From a checkpoint of a small mixture-of-experts model trained on Wikipedia: width 256, 160 SwiGLU neurons an expert.
Below are experts of layer 4 (counted from 0) of a mixture-of-experts language model. Rows are named router (the router's row for the expert), gate (a neuron's input weights, with its number), up (a neuron's input weights, with its number), down (a neuron's output weights, with its number) and show model dimensions 0-255. Each number is 50 + 15 x the weight over its row's rms, rounded and kept within 0 to 99.
Before each expert's rows: a language model's description of what the expert responds to; "comes before" lists some tokens at least twice as common just after its tokens as in all text. This comes from a sample of Wikipedia text that the model never trained on. Tokens count by the router's weight.

# expert 22
Description: Periods and number punctuation
comes before: "\n\n", " The", "S.", " He", "0", " In "
router:51 64 56 53 42 68 49 42 48 75 73 38 63 34 57 59 33 60 45 40 68 75 87 69 42 92 60 18 66 68 70 65 41 41 57 42 42 64 52 54 52 42 35 30 32 62 57 64 43 53 17 52 19 42 75 48 49 32 34 92 33 68 62 49 39 44 34 63 45 34 54 76 36 73 53 94 71 32 51 80 38 56 59 48 69 32 62 61 63 32 52 50 63 25 33 47 58 38 62 47 37 22 68 40 61 41 52 37 42 70 49 55 56 47 59 72 31 63 40 47 33 59 57 30 42 67 51 52 52 63 46 39 49 45 76 32 63 50 58 35 41 50 58 66 70 67 39 55 49 73 32 62 33 33 36 50 34 17 77 50 31 37 36 49 45 49 60 45 50 47 48 73 47 73 38 81 59 46 67 43 34 37 44 76 49 56 33 73 53 23 65 25 43 47 50 59 30 36 71 74 31 30 59 43 54 47 29 61 41 47 58 52 57 58 43 44 44 65 40 55 22 57 18 58 59 24 54 34 39 59 51 75 57 36 54 70 64 77 56 42 38 46 53 78 70 42 63 53 31 56 51 39 28 63 55 47
gate18:57 74 45 41 31 60 50 47 53 43 42 46 57 37 32 60 75 42 30 32 48 59 50 61 59 54 69 27 91 91 47 54 59 42 65 62 19 37 25 66 38 36 60 43 66 27 47 35 65 57 42 27 46 76 60 54 65 64 57 40 56 40 59 57 52 47 50 61 55 64 44 62 46 52 53 62 67 32 51 60 41 38 88 44 66 47 59 43 99 68 41 40 57 55 53 44 47 53 73 63 39 43 56 54 43 43 54 76 38 51 49 52 55 61 45 48 49 60 63 10 54 70 65 30 68 66 63 27 46 54 50 50 60 31 46 48 40 47 59 48 49 70 60 64 61 62 30 34 34 53 38 65 38 35 38 60 61 52 47 20 73 34 44 71 55 51 68 87 56 27 42 46 53 42 67 35 63 38 58 50 32 48 35 61 63 45 69 91 45 76 68 59 52 54 58 36 52 81 23 57 78 43 54 36 54 25 74 69 66 72 34 38 47 63 77 72 62 44 18 66 64 58 22 38 54 40 55 57 49 81 60 38 77 29 38 17 41 64 32 34 40 63 38 35 46 33 42 53 30 72 44 51 49 66 40 35
up18:56 48 37 62 48 48 52 61 47 32 58 54 67 42 27 41 54 51 52 66 51 48 71 56 44 68 43 64 23 37 66 39 29 62 70 46 66 63 31 58 35 57 48 54 47 57 32 43 39 31 32 50 74 69 57 45 54 66 55 51 72 49 32 49 45 50 31 30 36 19 50 56 41 49 41 52 43 52 56 57 29 37 46 55 14 54 38 67 29 59 49 38 73 49 56 65 61 41 42 42 44 80 26 45 74 68 24 38 48 70 39 50 50 49 65 74 75 38 68 55 46 25 47 37 35 54 29 47 54 51 57 71 75 42 53 32 32 50 44 68 42 45 53 69 30 46 53 47 88 47 66 53 40 48 56 26 57 63 80 35 42 42 59 47 78 57 20 28 66 65 78 70 34 68 59 44 24 33 36 19 67 36 67 25 46 67 58 12 82 26 26 42 65 35 76 56 42 51 46 48 71 49 53 53 54 47 36 36 52 12 63 49 35 37 42 59 48 48 33 43 46 37 36 54 51 54 47 48 42 44 06 37 13 86 92 59 52 41 59 49 64 60 49 45 69 66 56 57 48 64 46 73 55 53 51 18
down18:54 52 39 37 65 47 41 58 61 43 55 61 38 43 57 49 17 60 41 25 12 31 62 67 42 47 40 73 70 27 42 83 38 46 23 58 47 59 54 36 11 62 27 44 50 64 40 63 23 57 35 45 39 48 28 56 53 21 51 19 41 49 21 70 46 54 13 25 54 55 70 48 67 68 62 62 56 26 52 55 44 46 40 87 48 21 56 58 51 36 49 36 52 59 54 36 72 48 65 47 90 68 69 58 51 65 56 74 36 62 76 43 46 20 47 54 49 57 63 29 53 39 30 83 51 56 61 43 52 31 67 42 51 84 44 36 46 36 44 47 48 52 39 51 63 42 56 66 60 76 46 52 51 41 49 88 39 51 44 40 45 40 60 37 57 19 50 88 56 59 53 57 50 54 65 41 59 22 51 55 61 44 75 64 56 37 47 42 58 16 54 59 39 70 33 52 75 46 61 38 58 16 47 64 33 17 26 46 53 48 43 59 69 36 20 62 43 52 55 62 72 73 44 39 49 44 31 47 65 56 47 37 48 74 43 66 30 40 32 41 47 39 65 59 68 32 51 55 52 55 68 60 66 44 51 48

# expert 2
Description: Line breaks and endings
comes before: "| ", "\n\n", "-", "|", "The", "- "
router:47 34 70 60 66 59 52 69 45 45 77 30 72 52 23 55 52 87 52 43 50 88 59 50 27 76 44 55 77 71 50 21 47 58 46 32 51 46 30 46 52 33 56 47 26 42 56 52 33 70 30 55 54 55 71 49 46 46 36 11 39 60 37 74 48 56 38 32 56 49 47 78 67 43 30 94 63 57 69 65 30 70 62 58 81 56 09 49 55 26 58 74 43 47 58 36 55 41 56 47 56 47 45 33 59 55 60 10 63 48 43 54 52 54 42 63 47 68 45 31 33 53 71 54 62 41 52 43 29 77 52 32 70 39 41 55 63 54 86 44 31 53 52 24 86 53 70 61 24 31 45 46 49 51 49 71 31 52 48 64 28 36 50 55 28 43 79 41 42 55 58 62 52 28 23 56 44 54 43 69 43 55 30 60 43 55 55 73 55 29 39 33 35 41 42 67 45 27 39 74 27 27 60 59 55 67 18 66 53 64 70 44 49 56 38 38 58 53 60 68 33 63 40 76 33 40 50 51 59 53 63 58 61 42 34 65 80 51 61 47 56 49 39 47 40 65 60 45 35 70 46 65 30 50 53 56
gate0:57 52 71 39 50 71 59 59 54 32 64 53 71 52 19 52 62 56 60 35 52 50 26 56 54 45 60 50 61 66 46 49 45 53 31 50 36 39 43 32 59 52 36 40 53 75 65 37 22 44 56 55 45 62 69 59 13 13 60 49 29 53 76 67 41 57 68 25 37 59 46 55 65 32 43 16 57 75 56 65 69 56 33 48 48 46 35 26 47 32 45 60 68 66 58 46 38 37 33 35 23 45 60 72 33 32 42 53 48 33 46 54 69 82 58 64 49 47 26 82 40 39 28 58 51 55 71 63 45 79 73 48 13 32 77 44 44 49 54 31 30 65 64 44 19 52 46 55 19 54 42 74 61 59 55 58 54 53 65 57 40 59 73 48 03 34 42 47 22 37 51 67 81 71 50 67 42 63 38 64 62 45 39 40 48 66 39 48 48 43 44 53 44 53 37 36 43 55 36 45 51 17 99 39 67 55 67 48 62 61 18 45 44 42 55 48 32 44 51 76 43 35 48 44 35 51 57 21 41 34 60 51 43 50 50 28 55 83 43 36 59 63 31 39 39 33 60 65 50 31 67 66 61 48 33 38
up0:45 52 26 48 64 56 39 49 67 45 58 50 36 38 44 45 40 45 65 66 84 57 51 54 48 43 37 46 51 58 80 51 36 50 70 35 50 61 92 34 68 35 56 82 49 45 55 44 46 52 81 57 45 38 69 36 49 60 28 52 64 51 83 45 57 49 42 58 34 81 53 34 75 39 24 33 34 38 27 64 72 28 99 62 37 14 59 46 43 56 51 59 50 62 39 46 36 52 93 47 74 51 56 61 69 70 61 60 53 35 53 23 65 74 37 45 29 36 62 42 49 58 32 61 64 45 45 64 51 49 45 44 31 34 33 38 68 38 57 72 43 55 59 61 53 31 59 62 49 44 51 69 82 72 65 25 80 67 69 43 54 64 50 42 65 68 60 66 27 71 80 63 60 53 35 36 62 41 57 38 52 58 52 54 62 34 55 43 92 34 51 23 64 40 48 42 57 38 57 59 46 41 58 50 52 42 47 31 63 58 57 28 40 67 25 59 70 33 62 45 42 35 48 52 38 50 41 56 52 62 61 54 36 41 24 67 75 50 66 49 57 42 73 75 46 46 46 40 34 62 02 37 73 38 35 56
down0:40 46 29 61 40 40 64 30 84 38 53 54 57 59 28 46 66 63 33 36 44 53 37 50 86 53 54 61 36 82 51 82 42 43 42 34 45 42 45 64 49 56 58 52 43 76 32 39 63 43 65 55 38 75 63 57 61 40 46 35 64 35 25 50 25 67 73 48 53 39 55 56 48 61 49 62 32 69 44 58 59 34 46 51 63 67 42 60 60 29 54 60 32 65 15 55 43 36 22 45 48 60 67 28 87 48 46 38 62 39 69 37 77 24 42 59 55 54 31 59 74 45 50 47 52 76 50 71 56 47 55 58 57 51 53 51 53 76 29 58 63 70 33 46 42 55 36 48 19 50 38 50 67 26 73 68 49 46 43 46 30 57 49 94 04 46 33 49 55 70 21 30 31 44 52 20 46 54 53 51 58 50 42 38 45 46 36 45 38 45 46 52 46 58 27 35 47 40 59 24 79 45 70 56 58 52 41 68 73 24 68 48 57 76 18 23 39 73 67 58 71 37 36 50 46 74 42 49 46 62 64 92 57 66 51 51 44 66 51 45 28 36 36 57 58 49 53 36 30 21 69 57 44 68 33 45

# expert 23
Description: Years and dates
comes before: "1", "2", ", ", "015", ".", "–"
router:54 78 72 30 34 79 51 56 47 27 66 65 51 53 45 99 50 60 33 37 32 50 62 62 72 66 54 08 76 60 57 70 84 50 45 44 59 71 55 46 50 49 37 50 28 50 59 40 36 40 43 53 51 51 80 64 34 25 32 45 60 80 59 58 48 67 42 38 55 47 60 57 50 78 65 77 55 72 50 71 46 72 54 77 46 82 52 68 38 38 63 39 75 17 64 48 65 53 34 39 49 24 47 35 64 51 61 47 60 51 57 68 42 46 45 43 37 65 55 33 67 30 47 43 60 59 41 41 33 62 47 60 71 63 75 52 60 54 66 38 47 48 69 32 59 70 49 42 63 46 42 42 46 42 62 34 35 38 66 54 60 30 37 55 57 63 76 49 51 55 59 55 46 48 28 37 63 65 65 58 26 30 56 72 62 41 57 58 78 23 29 38 24 15 51 61 44 53 48 74 49 55 57 53 56 76 15 56 54 43 71 46 62 66 47 23 52 85 51 27 36 70 24 73 39 58 65 39 29 40 60 49 67 25 51 67 42 70 44 67 46 37 67 65 33 44 65 69 49 42 51 34 54 55 55 46
gate0:27 45 83 41 31 49 35 62 61 34 38 55 36 44 59 55 68 56 53 66 61 49 77 49 46 44 51 65 62 59 56 62 43 34 45 61 46 50 59 58 34 52 41 51 45 54 22 52 49 44 52 63 80 35 51 52 49 37 72 54 51 57 44 68 13 41 13 46 80 71 30 49 74 15 72 66 46 29 46 39 61 73 45 56 53 57 28 38 24 16 33 38 44 59 70 44 36 33 42 30 57 27 47 51 34 50 50 35 44 52 39 65 70 52 16 62 46 78 53 15 74 37 50 65 48 44 49 52 55 40 46 07 51 45 38 49 41 75 44 74 44 49 69 38 59 54 66 35 60 48 53 52 24 35 59 55 31 48 41 59 70 54 49 54 58 50 30 59 69 67 49 45 25 84 61 39 58 68 56 65 18 55 67 31 29 63 56 41 61 43 31 34 47 43 45 68 38 54 44 55 48 53 43 55 91 55 47 50 31 59 39 41 21 59 65 22 44 68 35 73 29 43 49 49 45 43 36 52 83 48 69 75 66 50 80 51 48 45 43 64 48 67 47 72 24 53 49 44 79 57 47 90 34 47 33 35
up0:49 50 55 53 48 64 29 00 41 40 66 56 58 53 42 51 64 41 38 58 71 52 44 61 61 60 29 72 18 38 17 59 54 49 59 33 48 52 53 45 46 77 54 12 53 55 41 37 64 37 48 53 43 43 43 65 41 45 61 37 74 67 44 28 54 37 28 62 30 19 39 28 74 47 52 28 52 67 49 61 60 58 58 53 47 46 59 55 43 75 42 49 47 25 36 10 39 56 51 42 56 53 42 31 62 47 80 30 68 57 32 42 52 50 43 61 26 57 55 20 48 30 63 82 40 37 38 53 33 40 48 17 53 59 45 21 36 60 53 43 53 56 49 27 40 27 49 52 58 67 64 69 39 62 36 81 61 49 07 55 50 46 62 52 55 48 39 38 49 52 35 58 49 33 20 62 65 48 30 56 59 66 40 48 49 30 45 44 42 49 64 16 45 50 50 57 49 43 52 51 62 61 69 53 64 58 51 84 52 50 45 69 58 76 40 31 47 47 42 20 38 18 44 38 38 33 20 42 79 53 68 17 37 77 30 54 38 57 49 73 42 40 38 71 19 64 41 44 67 71 47 53 30 49 30 34
down0:53 81 50 57 38 69 36 71 23 42 34 44 68 40 70 42 50 59 54 19 42 68 22 41 63 34 58 56 50 35 58 68 55 31 57 41 45 36 61 58 76 43 58 54 63 57 45 51 56 51 46 59 35 69 49 35 77 42 39 41 52 68 45 42 60 50 45 82 34 60 63 61 33 52 44 66 55 48 93 30 85 50 58 52 46 34 64 34 36 34 34 55 37 39 72 50 24 51 50 72 50 64 64 36 72 63 47 63 46 62 60 74 63 51 82 58 71 39 49 44 44 25 56 40 59 54 44 53 35 43 54 66 59 63 59 30 60 35 45 61 37 48 22 71 52 68 59 20 20 41 24 39 54 22 61 54 35 59 78 29 61 36 25 63 48 49 54 40 40 62 33 00 46 68 38 36 48 63 43 53 41 46 38 63 66 28 32 25 39 83 44 46 57 56 30 55 61 63 33 36 68 25 69 37 67 37 48 39 41 62 76 66 49 34 73 42 47 41 74 40 40 51 54 49 51 44 59 55 38 47 60 53 73 41 37 53 55 18 47 50 54 21 51 54 59 42 62 65 38 30 86 34 24 33 72 69